Experts of a small language model.
Size: 13 layers, 61.1M parameters.
Below are experts of layer 9 (counted from 0) of a mixture-of-experts language model. Rows are named router (the router's row for the expert), gate (a neuron's input weights, with its number), up (a neuron's input weights, with its number) and show model dimensions 80-159. Each number is 500 + 40 x the weight over its row's rms, rounded and kept within 0 to 999. Numbers have three digits each.
After each expert's rows: "mostly gets" lists some tokens that are sent to it at least half of the time. This comes from a sample of Wikipedia text that the model never trained on.

# expert 0
router:513508529442520451482490583538536525558438544474497507537506490524598506520552541512401538475615469421539491483515554534529429493470445498497474452556453520508514515467483411499430419477533540466473497509592423543506501498493501502502509479
gate0:492461491501479498450488531526486496548495481484512477446400578495546474446521437424497534468446564535458540507521558509515453435489467445544537519499490476484520547536514508435436555527494447514480472570522405499555525509553471545478500472
up0:463503526516427535533535463510559459528476510546510552516536566396433508517475563540515470525514565507502426475530510490559536509473489511458475526443496480458561525547523479489492449622473483539477483498464491498533577514503485522501508495
gate1:483501480537446451468526559513469544553601520443551542481515508459587486493466487488453522439498489480522559420506500516519481462425461590494478561483466509426489484463518508513526488443469473552417537521512490543501381473480431498508485560
up1:504480529465558508502480379491548489445441474541404436477518419485454543569520525487504499540452540517564474507479481493478498492501488477530506477522539452552496481567478528531509487516485495491463481444452561490489488496512479523466559458
mostly gets: " Michael", " James", " Robert", " David", " George", " Thomas"

# expert 15
router:493529521420510567472516478496516507555508457519487548480462512448509572507507450518499467552457503438552525472513447439495465499484527540459462557483495461492466557448519482515448419512490483604414452574457539477502470566515475444511551536
gate0:415534483511425495579458546520486492533497488507504496517507476538462468505529552508490484505553552473458504494490468513507571514460474498475572441514483478528437456476450506472506507551535529524497448465486514441561572528503483517489536537
up0:532526498434533466520469497513441443519531587458490537565551532485538490511543562487473544524501504462498467496494457573492521491485439548454595407545539486537486488470444491464481426474501493523560442487518492535507508504570526498490514501
gate1:434464515506485461520528503501475439488493548544515538453510501558510472535479539490517452459542514471475465495557525553459528489467498474428571505530558473439536460514471550530508535425472461494479453531405500546492481490524493467500498540
up1:459487541553498544517467457481543526513441503498455462571497538464444532539461484485533555577487435499563569430479488472526479445532554537484466449493532531482564504524468523599481466461485526414502484509555541453486530514516484489482487474
mostly gets: " European", " football", " National", " American", " Championship", " Cup"

# expert 11
router:455526496460543457459507504481551474586515462564528458498585409482464441535557503530440462519465467451532475534485512543575545516454494489465470428568528535484516520521466460518481448526503548465461474485556555550507474498505547546509467515
gate0:496529430495514543567525571488540474579519512500498487517495490499509405536554543481503476507589474445503431469537524508438477486480476463418553450536549485572507403470436409445510510434500467441482575521521525538504454528514450518511502595
up0:531418595515514454522438446512459528474488418562482487522495563478517485535494460464541491504510465486537573486530471494479518541480524521467507512497439519515504524495541560503513500488528581623512448491441471480536551505488508444465445479
gate1:463474477490459527558534530473510456485512550489564536463527512466519569500380541479488486484538563516518437512546435488500481566445479540513522548521446443444525471475509488533495470521447426477440556546534540531532464584628439449468514458
up1:571467479438528522608490579536381504473456489522514560532487469488455476462544504536474491543497530457470502526474464500500538408466494496534478459473451541441408508535465425514522516445580544542480507496594510458524477536451506559496457630
mostly gets: " New", " San", " Jean", " Los", " Mr", " Tom"

# expert 18
router:482526503561464522498547478432428529473472511472510535507440523508514573491483453465486506536451524530579565536428507473513434567597501493514513535504491500434467502493554502479546572497532451505487498522446511546481549552490443451528485501
gate0:565560501426499471471459552489478511532506478571517436440509449472505453617573496541527487523459483457498513459520524497499498542488470495524554495537519492479510498541445494453480478499511450527472542463534538517491494508464476507430527475
up0:520524505482495510540527476535523513514510567437561570555445530499472570525499612466512457443534500519464497479504544472511547420443486554510530560461440538496456489500577555522497588551547530545507429504462438481593500536498481480538534501
gate1:512477494461458585466441497478436458491496453532541456479492487450539510548551542537467482563543506549472502460463495466489473526468514485587458510499458548417524594463462469460507469480623534526567500482468482506570593526471495458584480515
up1:551524522483480563453495542459501477487462438441578503523510495492499462495520511542460524562476475546467485478490467471492465614471475477598431494444491509413520612472489433448526467433557570536504491442480527489613545515459462522531498473
mostly gets: " several", " used", " include", " such", " many", " some"

# expert 9
router:467488503503520538499500499489500516475556525580508505519437536530505559405507446454519527477511556456478468504542545526496554486506570472492504480550508519483439512432502524541472544535613492481483519506464516464425465470497473509520512587
gate0:513489530561451543553578523539507491518583469510486591475509430481506477461502473505455529528541450491499488497540446445481459556459388537516475517524456519434498529528535523509471471452542535489532475505493550570416498563518531532503469586
up0:485485429512507509555553509447420537515520379568487475549595475442512514477561491488520509467470519435478528463464413501553538445541529485462450515530470491506533533501498516486448440405496583494463510448500483459465447554546486579472543514
gate1:476493493523557603555507472511551449498518499542589388515508496507558481518460491519474485457496512468548438510464516492465495425579500519464484482478472466500501524478491502494430535520546519446491512480551549455465466529519590561527514520
up1:473524504513432543558454487530576508550492501569496456489492515480552440515464497522486494510501546526468450482448487488476434451521463490441600410537474365505477497494501517509515540529467435467474550505531489507471476438513544516455495463
mostly gets: " However", "See", " It", " According", " There", " which"

# expert 20
router:513543494473519474517542565554531478508494501401446540515550528539560502462547411473464503454490435447440468412533456553489476458589433486485447462482446566477472448501504445553437485511455479521488476561566466428452477464493455601512527542
gate0:549459473502598495483532413556520534560541505487522490560531565461537454509473509510469516424470515486456512567486450534476492494472508545551470480523477521490560449480515477451541508493602459526467484471427564544540575481515498469464502547
up0:546483464484578551560546429471519508519484482505512446584491553532558433478467465503478508499420472511497510496538441492517458473499530540520462491561491484483593504455455467488489474458589468508499475521485460559537605475490476462473527549
gate1:502456547515524461479495500564486498417534471517537478462480481513513549507485545551503493509544494510394565522504541552466484574556464536487506577511537481521503567484549505516512579521452556494563559475467524479442559455498475567568475485
up1:483523471536453482435499514542525498556460464552419534483522510499439500522497483498435561527556530549470447516445442442562495511473507493484522448519451506491454463497543486502465487486486406487507536482531487556530431568484481463453507521
mostly gets: " they", " he", " who", " she", " it", " been"

# expert 5
router:436524428497571564595475485538501488539515475450470547487505554433460452418448532534465500527495584522534549560473377475512484497498511459515512514472497481510427552449598466502507481509518499460544564518549531514518432516514473413495510505
gate0:578532506538463510567462544489521538459528463467522482468519492498528503506534495506464457505477480448496528598503508500517499535548475540506480517466507495530431559423459482529548499470470512575493433578521495489475457521516513545515559528
up0:532524508542471535532461513465542487487563462481562485448536490529542508518555442525430457549439469435507492557501521479536476534552497561527465520476533537523408580427480458541561498433477541539523461576503499469483466528554488506518558512
gate1:452564528518497483524565544471442457523440508543509466477537463482534564464509544381463493516497446553533497442551440480563473497532526505530491444489483437444500539514568546471492564527480498501494526504568491460432479479556490489591444477
up1:484543500508485481513560525509475489516462492534525477473520428473512520471492537376474483493518427493480508469494455491506486515523538520531495437527494471420459533489587535438544577519481528459467513514574540447482501482565479499534475461
mostly gets: " military", " Squadron", " Army", "During", " war", " During"

# expert 21
router:460466558408532464471508412502547466556464553499477466514542545490466463471504569469525501499511483503466504531486542488500533517461484495479441472462464575537512474520478394481543448499539558478454474443531504490513555442569497509462429505
gate0:501452448507590487547522464452502565434472550524420487528534439467447432508528514469509510520494502497480545497518465495485587519497439458527426493511565520563520468532457480500481491602522454526528450478432529523557543531533529520491495524
up0:517562579467500518496478547518497471543531446501584477516459535516549520516440456539517439494467532523521514527445560530501468462451485497535557481513437461482445526515519518459496423384460505500428481494568439465510543438431469512476473480
gate1:485545471505493479558449499513464491489483536571516531466564522446459499500528451470531488512565557489471516500436515558575506522492537530476440495470534489570508502564428472452544560495510517420493550388523496505498404505505465522506549513
up1:462456550515497537493572543473548436442501440438517491545458447568529543513463504510483487512483529500560477510579531434461472472497478458478558468444499456470511520480534518544412465519448469499539461561499529450472533494492511494517447486
mostly gets: " New", " North", " South", " Los", " West", " Philadelphia"

# expert 7
router:489498467525507411463500449474533466492467473547474422493537459550440438559551491523499530531456454517513519469513463485549498512500438492445494436432475477486556532541416474556542482540475522540579504491530531447524520429527535538440489434
gate0:490487498536512522546515421439533522524465468539472518527523572438473507574432464500518493511476473445481493504432495554469579450467497451478477506495551520495473512572432499479532490544445459462532542488482479473536559535565457580510520451
up0:471502514479546428562500524517460510499472548512451516500489478402519458575502446535487530483550452437527488478489469496488498437529478522523500438544519396543538515424447435569540481495476511528461523486522471490468443459522458610522490493
gate1:525430481482520531467551523500516497518493510511492550461507508529470470499445503482499501508522427514486501509535468443487549439492532482535530540446496541473495459542507522462481468499469489475428463550528444414465495511553490506486425490
up1:506483532491550551557508459510504440479452551516491504552552471553525457433472547541578485457549451483526535509455557471464505440486451501510570521432541495482488498495517535458496481509469510412497475554524497417476481423556450516628423513
mostly gets: " de", " De", " El", " Le", "ü", "ä"

# expert 26
router:515546512484458521463476477575450486564523477534549542519455534440476522488509505441531465488524513566502467543490529548513531499464556503531547542529455519480462528498542555400477526590496491552498490480563545532515536375505515482449479482
gate0:471578468455493474485455503439535442512480584505584528479519481493497426462484471509410478534489506523569483471484477497503504554528397522620484501565490524476478498492480478504511452482522483527569464535497493531523571426541499533474471446
up0:550530455531499554492486482471514522512504490563513551529491508460498361503585418444505517545553518498553522546544534515494484558474454519495544476452520502437601538486475494499560453494452501491512448532528525490513490513409508555470519488
gate1:455584544471501424448446560505543530456492523509504495425536496448560455518476494497465441523465482462499516468453490457505489529513430500475552541558467466507515492500507483396506441547401504500495529573496468521527483467449484506465536532
up1:533431470538515564530566426522482465541531490482520548555488489546447532493482457466539553485510543554485489580552511541466470493478563493507488415445542534490489519437508488557508536455571493508554490471510503501459476538509508491530459442
mostly gets: " •;", " –;", " Apps", " Goals", " League", " loan"

# expert 27
router:507549573449550478504472523484531481489504496495429435556564440569494499502516565435455520432457454506539459500440477496510502469530484505545409454506472487473499464539478515502477421477478542542486471476527547468461556451504520454439530468
gate0:497514469477485505452520515476595517493480401553480458481583512517527476556467490408482493541479498508525493473527563471466492548450514480435547539538516470471579479530528460518493489511490498451558555565476539568539524435497518495536620429
up0:545464494481499500478455534556496530506546450570532470428459376520446489522523508515455477461466453496483536512499508416501482465520487495494548562539465448498505517423546557467509574522552485571483478501475564556464549567482545532489514495
gate1:494545527562549505469495509501514473561465437526445558500457497469523522526399515433519439557472530533493522527510491495513529477582546565524574607522504466497513549467467507482491523531491532574477464442474475589486545551535451523489462523
up1:476471559476481531544499569478503503488550510487453517533511528516501536568449559514459468458528495407495557498525522516540475499488584518440553531520536478471503532529567507470502558562519518447486515391509466536496550476534421389525521538
mostly gets: "š", "ić", "ski", "č", " Jones", "hn"

# expert 8
router:511499485571512499488508509495515481476450486589525427490559475477368474551528538545511464555524517486537521487554513527553523529564560548501462420499555517493521537522444506507501519467497491518564557465522503496447468567524597587479509428
gate0:547438504544503457465466476413468456562510478436527543508556495495542464509506449457430514557517479452528580495502561523602460488495523543463472538517485493473515547494568508482468482518526497566525513520421530508474553542485461508450517404
up0:499471515460487495541433585483493478430501455527439495523482496489546475503482445469538509513491545446450491517503422458496457469500493484515445491500389430441468477456395512532459503521562462506462547503489467511477451495594519493455525494
gate1:530489439481474432462552494510493527549519475513444550552450477441439513445513547533526470476470523552549531482572451447486513496513475576502469549488468469532519528509512459501446445583450574560417508573517499553572491558573526500515523475
up1:549532532496504515491404512479545442477500497475533451492506498564583468542498466489518559520542461478472496496403527536480503497505502484509527495525503507431488474511478561554548517438566456487562530433489503431462492499484462521463522483
mostly gets: " f", " t", " b", " g", " p", " h"

# expert 13
router:460470532520480426548487404535504457417557518493583483505505493496539456536510500497535478478524529479483498522460490505512528486490535518498515468491531447458556582522560557478490495516457560422521605453465488487598529493488493540541448451
gate0:488481438447490441492537518529571521484525462494537477457510534581531502520448429535484531507560524533455517475462461570581537504489520540508506455533485624438457561498551475482539460561501586493495541490591496526525520563385485508453531498
up0:474472498445510408510533515541569557459543455515551498409510529550538537511476426454492492536551498490471497497476464497506469496498475456517513435488488503411484504549525495494519511499530515509511528514555501565525510517338486477489550512
gate1:497472510452520449436519478512429490528585449476467540501528591547504493472493466473525423532515444479422550510557510498487502510531473499519583510444510576544533488469491493488464492532537538550570496509507545470561512471551538458503417495
up1:531487471500507513529488512526524505556525599510520447540524469529469428429515480566514506452518527509546429498418486613545524523472488470518373488518479511508488505488505470470534522532467444505508513561485449533469486517501522553475567547
mostly gets: " \"", " (", "(", "/", " '", " ["

# expert 16
router:478454552448572472523479430502563509546440499500463462467485446494552491535467478566468494519490504451563448546552506441423446517507486510568522574524470497601538512474478473555543484399472500491502481508448512486488443449421474524539461457
gate0:434596528442544505467513501523449407512462537533544544499574526507532507477432530484533513533503474537538512535556465399532428499462431538502517575497460479516566460555589509477532519515534461532500508488531429477454545533497505553498502533
up0:499577506464629506542533493496479476467438493519564505530567558449498487458460543498535537529439530515525562464531421457491459473443437512549532534452525565501543487517558511463519497474479435519475496540460423437514489447507526546490511526
gate1:467506517549455476555436547497496507467486511486474483574531570560500483424504491499564508440510542444446514486541478492550554475510506499489479488457498476450514495526485514492427444478497560443511501382498497455491468433518501478518475495
up1:485449538540525501492508559497519551487485592507505541497491490518481501507525522537519422505509606467415472488497470528562504476495475511518535440523458483503510531552553521470418504513475528515493466504536496533448431397514506444486456493
mostly gets: "oph", "osis", "ethyl", "etic", "act", " Animalia"

# expert 4
router:509487543586480511481444521480497572475552525481450451519489539422484522488485528469601509541502486496446505440501501487505517460564510507473485469433597540525543523493588504533516541520532526429527570563499519487533514535417480492535545549
gate0:554515478513522565485485492558526445517477572438478538467457507491518485462573552492498525510474554506455452370517398433493575504552472537505567441513491506420533553524478467507533449477497519439466436421507526543484548500440510541521578501
up0:561485462498542556426488496554526476529497552401463544501489529469515513472546532540488555494463520509482471428539458405470521429565499531485559457503491540478474523469480469501525437443514499428500452466517502563463516493478500544491529519
gate1:473481414577464442550526480537426519522488453557480528517516490465510444485539490422495458514488528499491535471596496441510516454461513530461450458420479509448484441526470449544486530446495499469505537504531518511545527451507439488473462441
up1:502507534473439531480436491483571486548557510516459496492484564524517499561500459520434532437517577515496524535501490488511550515514477450508578592548469518586455514523581503477475526515479443540475494401443544479488542440464572432466553513
mostly gets: ").", " ==", "\".", ".\"", " century", " However"

# expert 6
router:513569517535501510432531512442534517512546452488531571519483523446556507535494491530459437553469493606522520448502521468556598471575481464466542542468500504480532462533589541528458533515514469504483524534450445476473519469476490494536474497
gate0:510501461534534447562595466469538471514514525500456488440510566490464493501429486472494417462518539490434503451527519459474564497480539557474514484533478384536541462448499506473466515519516464470514522533521496477528459492578509518604495521
up0:496504520435505510433440576553484513474476512541505485577496473531546494475554514559492531447527513483487493501534521534528436483545485411576469502454534608462525502521511503537554511504476570532492450487468436570431538453493499544428470498
gate1:499474470470488509502523555501560432414545499535541457465591547477488464518482486480482548509530523508497546505484476451435404437442508463468568508499501522551569503498503519498470497471444512464518527489466471421464441494512496480507445548
up1:478516520507531479493504439505451570534434511496480524524467472548516539486517496514531461490454521504528435486456482533558551537554507522523423447483516467458462509473477500509521463512564496544477450537561550575472571496474482513508510477
mostly gets: " Nominated", " spent", " could", " less", " million", " approximately"

# expert 3
router:502498556506522470467485492538496497492488521509444447465530427574555500552520536525483500471435501547568483552487487393465531503569444542580468459492535420541559466513445473557516455484470524458462433509548574424551543518524514564481447480
gate0:516592518453483501530511543504449492560503479470343545499485546575527477535537485526450532431467518458437542456551525513557519480460560507502488453502476467512454466490492500418436490503492534471470481470475517525533533535520514567551524516
up0:457399446496487454448501471501548468537504501577571481459544440371493457475498552477557446562466446547534547573491471468491467481574499500509523504479481511535458450452449514558464495484510497546463433519475510446530454421500529520470531473
gate1:492541463597519444542478527554460447534565427432509486527526507541464473521536498453521522536491538509473511497544539456499571450458472574443502520410525535486583559537455503544451533503492446506495528526478457451584488426520524536512467488
up1:471503484488505489507509498576450471516527471440500491490562470536515506454503528460512460500438607533490532540503452500472568522506566577451488521464526529510496490523531483554443492507484488433460460560464494458517461476488584532502454540
mostly gets: "anc", "ig", "amb", "ag", "av", "asc"

# expert 14
router:519516499478476503481467583507444507490476544558535535501499523516506497547504498533530436419532484503449529460539531573477497433389498533521562523455572534508460557536500502437435569470527547506496525498521484589466491542504525453438499454
gate0:535493526469469549516437497529502550528544416506484463575527488463472544511549472523530485434562524534528455467437463592612502445532545590498458532496507493521536520501460469480461552475484541467508498433589484446492454534468540488558531505
up0:516458544515556535519500368539471483531540478535523518490441439547580513504538480414437539482558451484523564493459460503504466462479445530531426466481436513548434553415508540447501511486508478529446514464579510509478473584453479470528483551
gate1:540536542470426522550435527615455506560437537518458528494508609548523521530513530425494517465533580571517558463443527499475529489449524506493442520454484533535549511495487496400524514495480464469478490479533468498495505468552459475535441449
up1:461506522522473569505430470474543488490535485513495503518435486490554490549485474473452487428460476423484466462454551504526446534441493534542466493482488511446496463562492494484520472567520473596458445519491526444474565518500475575479456444
mostly gets: "=", "',", " born", "born", "from", " †"

# expert 17
router:515570431537580516498511571468518477527491449475497562476489500537503482558476488557537442524499531466465463502530513561511510516567546532458533523486532491545446394510513520562548566520491439522491457528471449513368429572543474539565577458
gate0:551548433522484506510526488545535547584574518461508531482485449475575521473471492465523541505557468423482514448478471542454481518525485516444542475487429521539526432486462444538562512570487461479514555557503534473487552557500495451457529482
up0:468424466539481514470517453486527465438492491551516422441501470503501533472514485497500478584507436512498616472460507532560547496527499449553490542417515509429527534496508534541500539453480543482517453492481534461486519569530547449521503506
gate1:535578555464473560467473521361508468517385489447483625530511509509445464493556481473552452516497468427452508521541499500480496502470488510512524494582534541417514495438533535499454443545475518489492544547488421495502594485509472467567485447
up1:464440415472555467507504434559516567483580431547517432538539530481502508531482498488459477516518507572478473504452455493535520510557479547488533505483489499527501505563531490506509587487544496483503453487455510523534434490445546511440468525
mostly gets: " due", " could", " without", " must", " should", " can"

# expert 29
router:509469537561478529534475513556417510460547484464541427504469489470417539491468453461454586487479498539480530511500531541541460482538474518444489551466520521480552501512487476479498547567462550522498577514481487473544529537500565429499545487
gate0:524493462499502478477514570500501531466511459481470526475485567462521516524500484497536408512463483508439551458454549536535489442476476483460522541446549491482501455499520483511520528488536472501489525498522535492462507549507508484453502450
up0:488490491533422529443452545535443545462510435550533533486463508498533467521524509551521500517467475556516541471477606487570543472538499440462459524455565453545570465510499490550524508497501440503430533506554581484464551551554527537465529518
gate1:473479561541488516547487450495564525515442544395470508498514511542456485524424446514507492505534492468478495548523434459569431448515450475551470498486503497517520510498466553548564583392498521550459505526603498530437557509560513480453484514
up1:460477554530484513527486490459582526526435547393468512512508531540482514559430456514453485480514517432454489525512431460554409446508464529559493504470500492522494508535461521580559603389515515531456507544622485511429516490525499461502482477
mostly gets: " UTC", "born", " 28", "ン", " 65", "2004"

# expert 28
router:489485501521471485525486498494465510488427494455524563529484560504565561463458497506506492552505496528537529463559536448441475479522540510424461496437536535506522489566492513509501528490492421570446494480477540439523489527484523468504526564
gate0:523494524480455516527554501512439475464502544529585379519512542600566536515496486507503514562522535590453500481503532504500484499451519518521546551510474467517508512446497497455487491496526505485506506546494479556491548490406485409482538482
up0:470464448550462449490507455538473580532441529567440544567483488466533461506552442494434394475517465438555482413501465475508459523580503589475496508574481471545465501469467528599567492446499478550463475462501514562469526547507471555468475488
gate1:496436528533435522476503471478517509514545513541575517496528514473538551502421497584497505489471454508574499553527492537522439481513501486544490524520470554467486513490450502440492547455554500505586491441552392441408455547529528413447536456
up1:512487433513447531476534450466446556490439473538500448505490469488470536525488540545404539488488491442572502442529471533534419442506491512523469492519485531507522499515530419487562579489582442516589519449543485548462524554539466505486514472
mostly gets: " died", " located", " role", " population", " election", " members"

# expert 10
router:470510488502450465571531464496540499549481567529513520424453524472531504516438441453490503458515508496484506522473514480425513525413541476519538536518455535434511450451512565493469534517536487505527526516391453493508577508495440436486553568
gate0:527450453464472511580502480499522530511472535467453538464538500479534530516473470569475466467421497509459576518492491508473536481490507421546420542484459532546530464535476501491469522508574484471571521420452521504547557486597441601536532459
up0:473567530522549518476555495477472435527487499487536446520530510515436467522544548470494526569528486455524402516480481500519471484470481550449586472508536505467455517459467462516551478466490501575485512561512470498428429494464496420494459537
gate1:457424526475480463482504458518525495511542551524529492510561488538506439505555517494484463460461485474483505487540461508486505458474469455523466457453485537507569580535478473515484534472470529497577538393442445518497492538525517541385538456
up1:466467496491461437540485502523502500476482537537548491454511484581530444494521511483484506427467479529486509496458448553479514452411448453535512451474452558491516568511492478510480527522495531531553553357437457510481509484534494520390516462
mostly gets: " the", "The", " this", " The", " these", " their"

# expert 31
router:497510459432539539511475526486482444513481509547521471476452447507487440520540459534404549462497503456533428565539472497491494530544495538531496495557466476568562415476413506531494429505540453479552536559538463512528452538481480576497527480
gate0:559514478493488499524543450496500477451491520492518485521486453574477478513482483528558547499530529462478495501477504556433525520470495496499535472572501441485452524501515483475504569402495514561479504476580450543530531582438538491483512533
up0:531510469474541494506534567541546517546484481504476448461480522479467521515501545471479470572458562556502489523525505504525535470501444510509503500491491504535490458473425533471468494539516542484514508485446546428524465468522544522458577475
gate1:534477444461551553532495523455470511463486492519476382517525493521504483492545475511505446420532540524525516443426493511490470468522449568486465534504487526533550479482399491493484436431458490543502503551468459489460485471546503460577519532
up1:516530555546484478481507537490435478463510479502526478478567501447461496555584512453530453478418512491553477537594534544521495529494475512512502391515484528455544495533497554553492525460539429513576518571492485471530484436585525526461531457
mostly gets: " non", " Name", " anti", "No", " pro", " cycl"

# expert 23
router:526515495587476509540559527485526480528513484469477556455461574500582470562442465479461508470518502531492496453425492515508495454459488507516549547532450490459394424408543552448577587470495433477544514492507456506526527497465469432486489489
gate0:483542484462509536529446448529521478567548515457495531439504529484486435483487548532513479456537527426509472501471428524477467515473432538576524458525550412498423506453493496529403523452563543515571526475516541503459591495519500531461524469
up0:465575415529561529502460490541528514538542520474564570444516547547485456496466564548550450468532510478487500479473438535491459501453488539561494464496526483502446487510529541496422533457538509525574498478495511465510538478550511509486572504
gate1:471493465464501493463472471517472489469497533575551473495509485499482515555521483602564507429503553545515502485530477511485451503482532475538534476460510456525522565535496432514554488425475436528445536500501527512496489504485502471510521552
up1:566503495494488486496503483473463508491516470438455509534489555494529477511478479469443529653557468472498518471517521528521568466526511480395546515550538525514489495470516522510446509504514531483516462482464452512494471490510491539538474478
mostly gets: " his", " their", " its", " this", " moved", " her"

# expert 1
router:492517503544499586538456508526529479485506505503509489513535396490434543446589520446521494520515481494485486476509544534439460471476529482510508522570454498463466526533453524483470552500469558497507469489487497562509505476554506485476474524
gate0:435472483494509579582490543479451532477523513561555505507420550471479470475585530459469492553509505518456516570512445471433494441536435493568458563487533462474436487504441465526523542461517490463535508532475505488552482509523510508529408528
up0:529498471501502515512539516474441503550560572521578516533493491465512463559537491455489479522490493545507511586517486484458450456526514486497548510557514463523547490458465496496438530435479432525512497500514540471498502546524474520485494537
gate1:564512497449567489505467469535468508468452490617426452503472493514497442516445494491479545519457440522518532519490551432518483524506545510431515519441481542460477533551527515523435499484471458470525502445523548464504548503437465398476484500
up1:518519456540557561476489507537441485510532538531435498520524430465488477546494481516484515518520474515546543567503506450486502502463485462454513433433528519526467499548603482481465479507513459497504452481581541525485482518510485429459513480
mostly gets: "|", " •;", " —;", "%;", " Died", " MF"

# expert 19
router:465525499553382530523490561479555499470509449464512467506479552488446539469484551502539463487481440564540486458521525558515487487416505475448508541448509520537514459512534529391550470547453546406555552501459465494521484498474560451511513528
gate0:491511480438483490529519550444521495439482495498474601565468541616509533511423464504527413563568520511541452484527505514471526522519561529417566542504574439450540530507471537459487468458495527468543448384478472535473455457481492482529452535
up0:503464461512568464479482481547528508476475478451490538473504490477447500502431496499488527543435477544519536561494490436535528509478394448525402497545505461577481483527523565490491487555517401554462554565472539438503501537466472458499500508
gate1:570415434485484396492546461497475462457474518466388519577480545578522468559483556436504504474523529466566505482477458514567536502492543536567493500434520546445485458452490515463528494447539486538542543473485470502450574520547545523541472469
up1:413397496417517437511522476385442452455500510451450506578460495524529438560493591561446485529550513455591526487489525561530553466488519603605527486474527580443451563486491439440440487505548489485549517451572491520505530489556522535477489507
mostly gets: "′", " 0", " −", "56", "37", "9"

# expert 22
router:507491502535522511405538498465488504480552478572566492474551395513447499557517527535468482546442560566533443540567456492521483579470490543502521474462582495536498497513442528502521489447510497486543460462470546506460467540468505589457518477
gate0:454486486516558495477444514434550491553466526498512492550527478508505532476527499516506472525483467510475434515536518512441557587404449488486509469453557535436450512471507563483503545521496544457535473551453543454554561507519525544503445510
up0:573507470518542446509497494539570471523557535481424528472570482479516546509429464482537516464488551457530524529520531537480529503468503481438555508508533470528464452426478562544467508444389473522497493468505489499397523520537483510543515490
gate1:567498467515548502518521483536417478439470521548483513513455438528475465532556505528483479523503524425549515515436426526470527517642548490423511570599459493545513534407595490491489547570470537462525518465481540476522572513548477545478521478
up1:508470471487534480507546537544455406446528562545515458490386490598489487556473490514523483497555551418531511513528469488464461453507473509487572557534473510536470508479545573556489506511460516442495471526509475489532528456539480604460538508
mostly gets: " pre", "See", " cycl", " comp", " trans", " inter"

# expert 24
router:493441499510463551560502498474484495506427524477529537521460550512536442464530447482548522430543501442436449475521476409424504435592492487530505472566484462504574475516587543438467576462468472513511420450427494533555509478516471480507463479
gate0:533470497574505511530508500469472444523490463478498539522462479520524513487418535535480563403461448518532425499517497563520510521503497495536486433543515526513501488451449510502521448499448562519481544443453497426534516585566510529500511465
up0:461537520497494521504488518572523479440446493571543483471501515431450488441580521450490539532532501489460500577511516393498465546469417497440527510464496569487511510503543585514463591523511422478553575537484524520509500435502556513530515534
gate1:510563506444492517556502459431436519469393529479508532498515507564527541495494520526570445547490474492493488444491492501507525446463462545510493495541533520494540450506496544540547448483553512458537429555510535506488550573465449450567498532
up1:503455484536481455471493555552529498518617479512494475503482498456479478540517495495462552465529544522511520564505506517485485513515550497477505516493466487527430560504509480465473545512448500554420574458505464506513440431551554580416508491
mostly gets: " and", "),", "\",", "',", ");", ".,"

# expert 2
router:510538482488545488490514539495554488478516499438451429495485520481526483501567457490506492506434504445501530445512497549558494411520444484498373518466450484468532479505491457561483436530499509487440413511488512471529479506539517591472507532
gate0:517483564570563524510499490453556478546498493479586441516556500533479493480498507478499465556492484489473451514469484506579455460604494514506471432475532480533480459549535448578519435509535505491515499490532535529457546516567486494577501446
up0:407474488431508465431469433550492468543479526529426508542462493530542473503470490556488493509501529518543503461535497531465515529428508547510591526577529587479516555455497540457478546473448539464519509493534420522569496475451455461449518521
gate1:512544503517470497523457587468504445522448432472499467459465492507471606486480455467481538525583499527461524453562517488436442441422495584539484543518511443455449458493445464576473498492459538477470520513568469439474531506437407543524497479
up1:453551480490502476560500491508555494517447492482513432537500469521565515473529510448501532498444554492451542497531464456447506545512456486545519459549563479511433527467421421583462490476472527468531476526577512488462497517435473522564558532
mostly gets: " York", " China", " Germany", " Australia", " California", " Carolina"

# expert 12
router:492407433445519548544480417458441487483558445535488404543456468490481541450457501471505460541561568533461495506532490578561531506490478464483521526537523428475524537496496558518455557490495513442479467457456465490544463567532471548480506579
gate0:498480468452516468430500474408515477455559522580489496491454483464481459510473511482503516505534535467520441536496463569497464481540452526477499479498504512391473487464482511502524545508524489462482510474549495534454508442588511544497525530
up0:485576507568516493562484579585528513522505510362523505426545480547483507532546496517561500494425443551436478527518474498450505512387491563470475535527471476580484507529529476475504527461489528513445521533482428494463529499506519387476460526
gate1:523472476458439478447496436489483493532455529524492491495523542458490593484492450503534494535539430508553543503616448537465458467485435500494519509474497488523441559541453485568470505459593499490527492490515477496499492474532405511483543502
up1:493507523563550484540453533525472521527527450532557545526536537510540437574525469511515485493479538471522466517518514470562551482477504578498507497525453537414502492541519564482515500541430480568515486501471564510570489498482490478450419432
mostly gets: " ==", " ===", " Location", "See", "|---|---|---|", "|---|---|---|---|---|"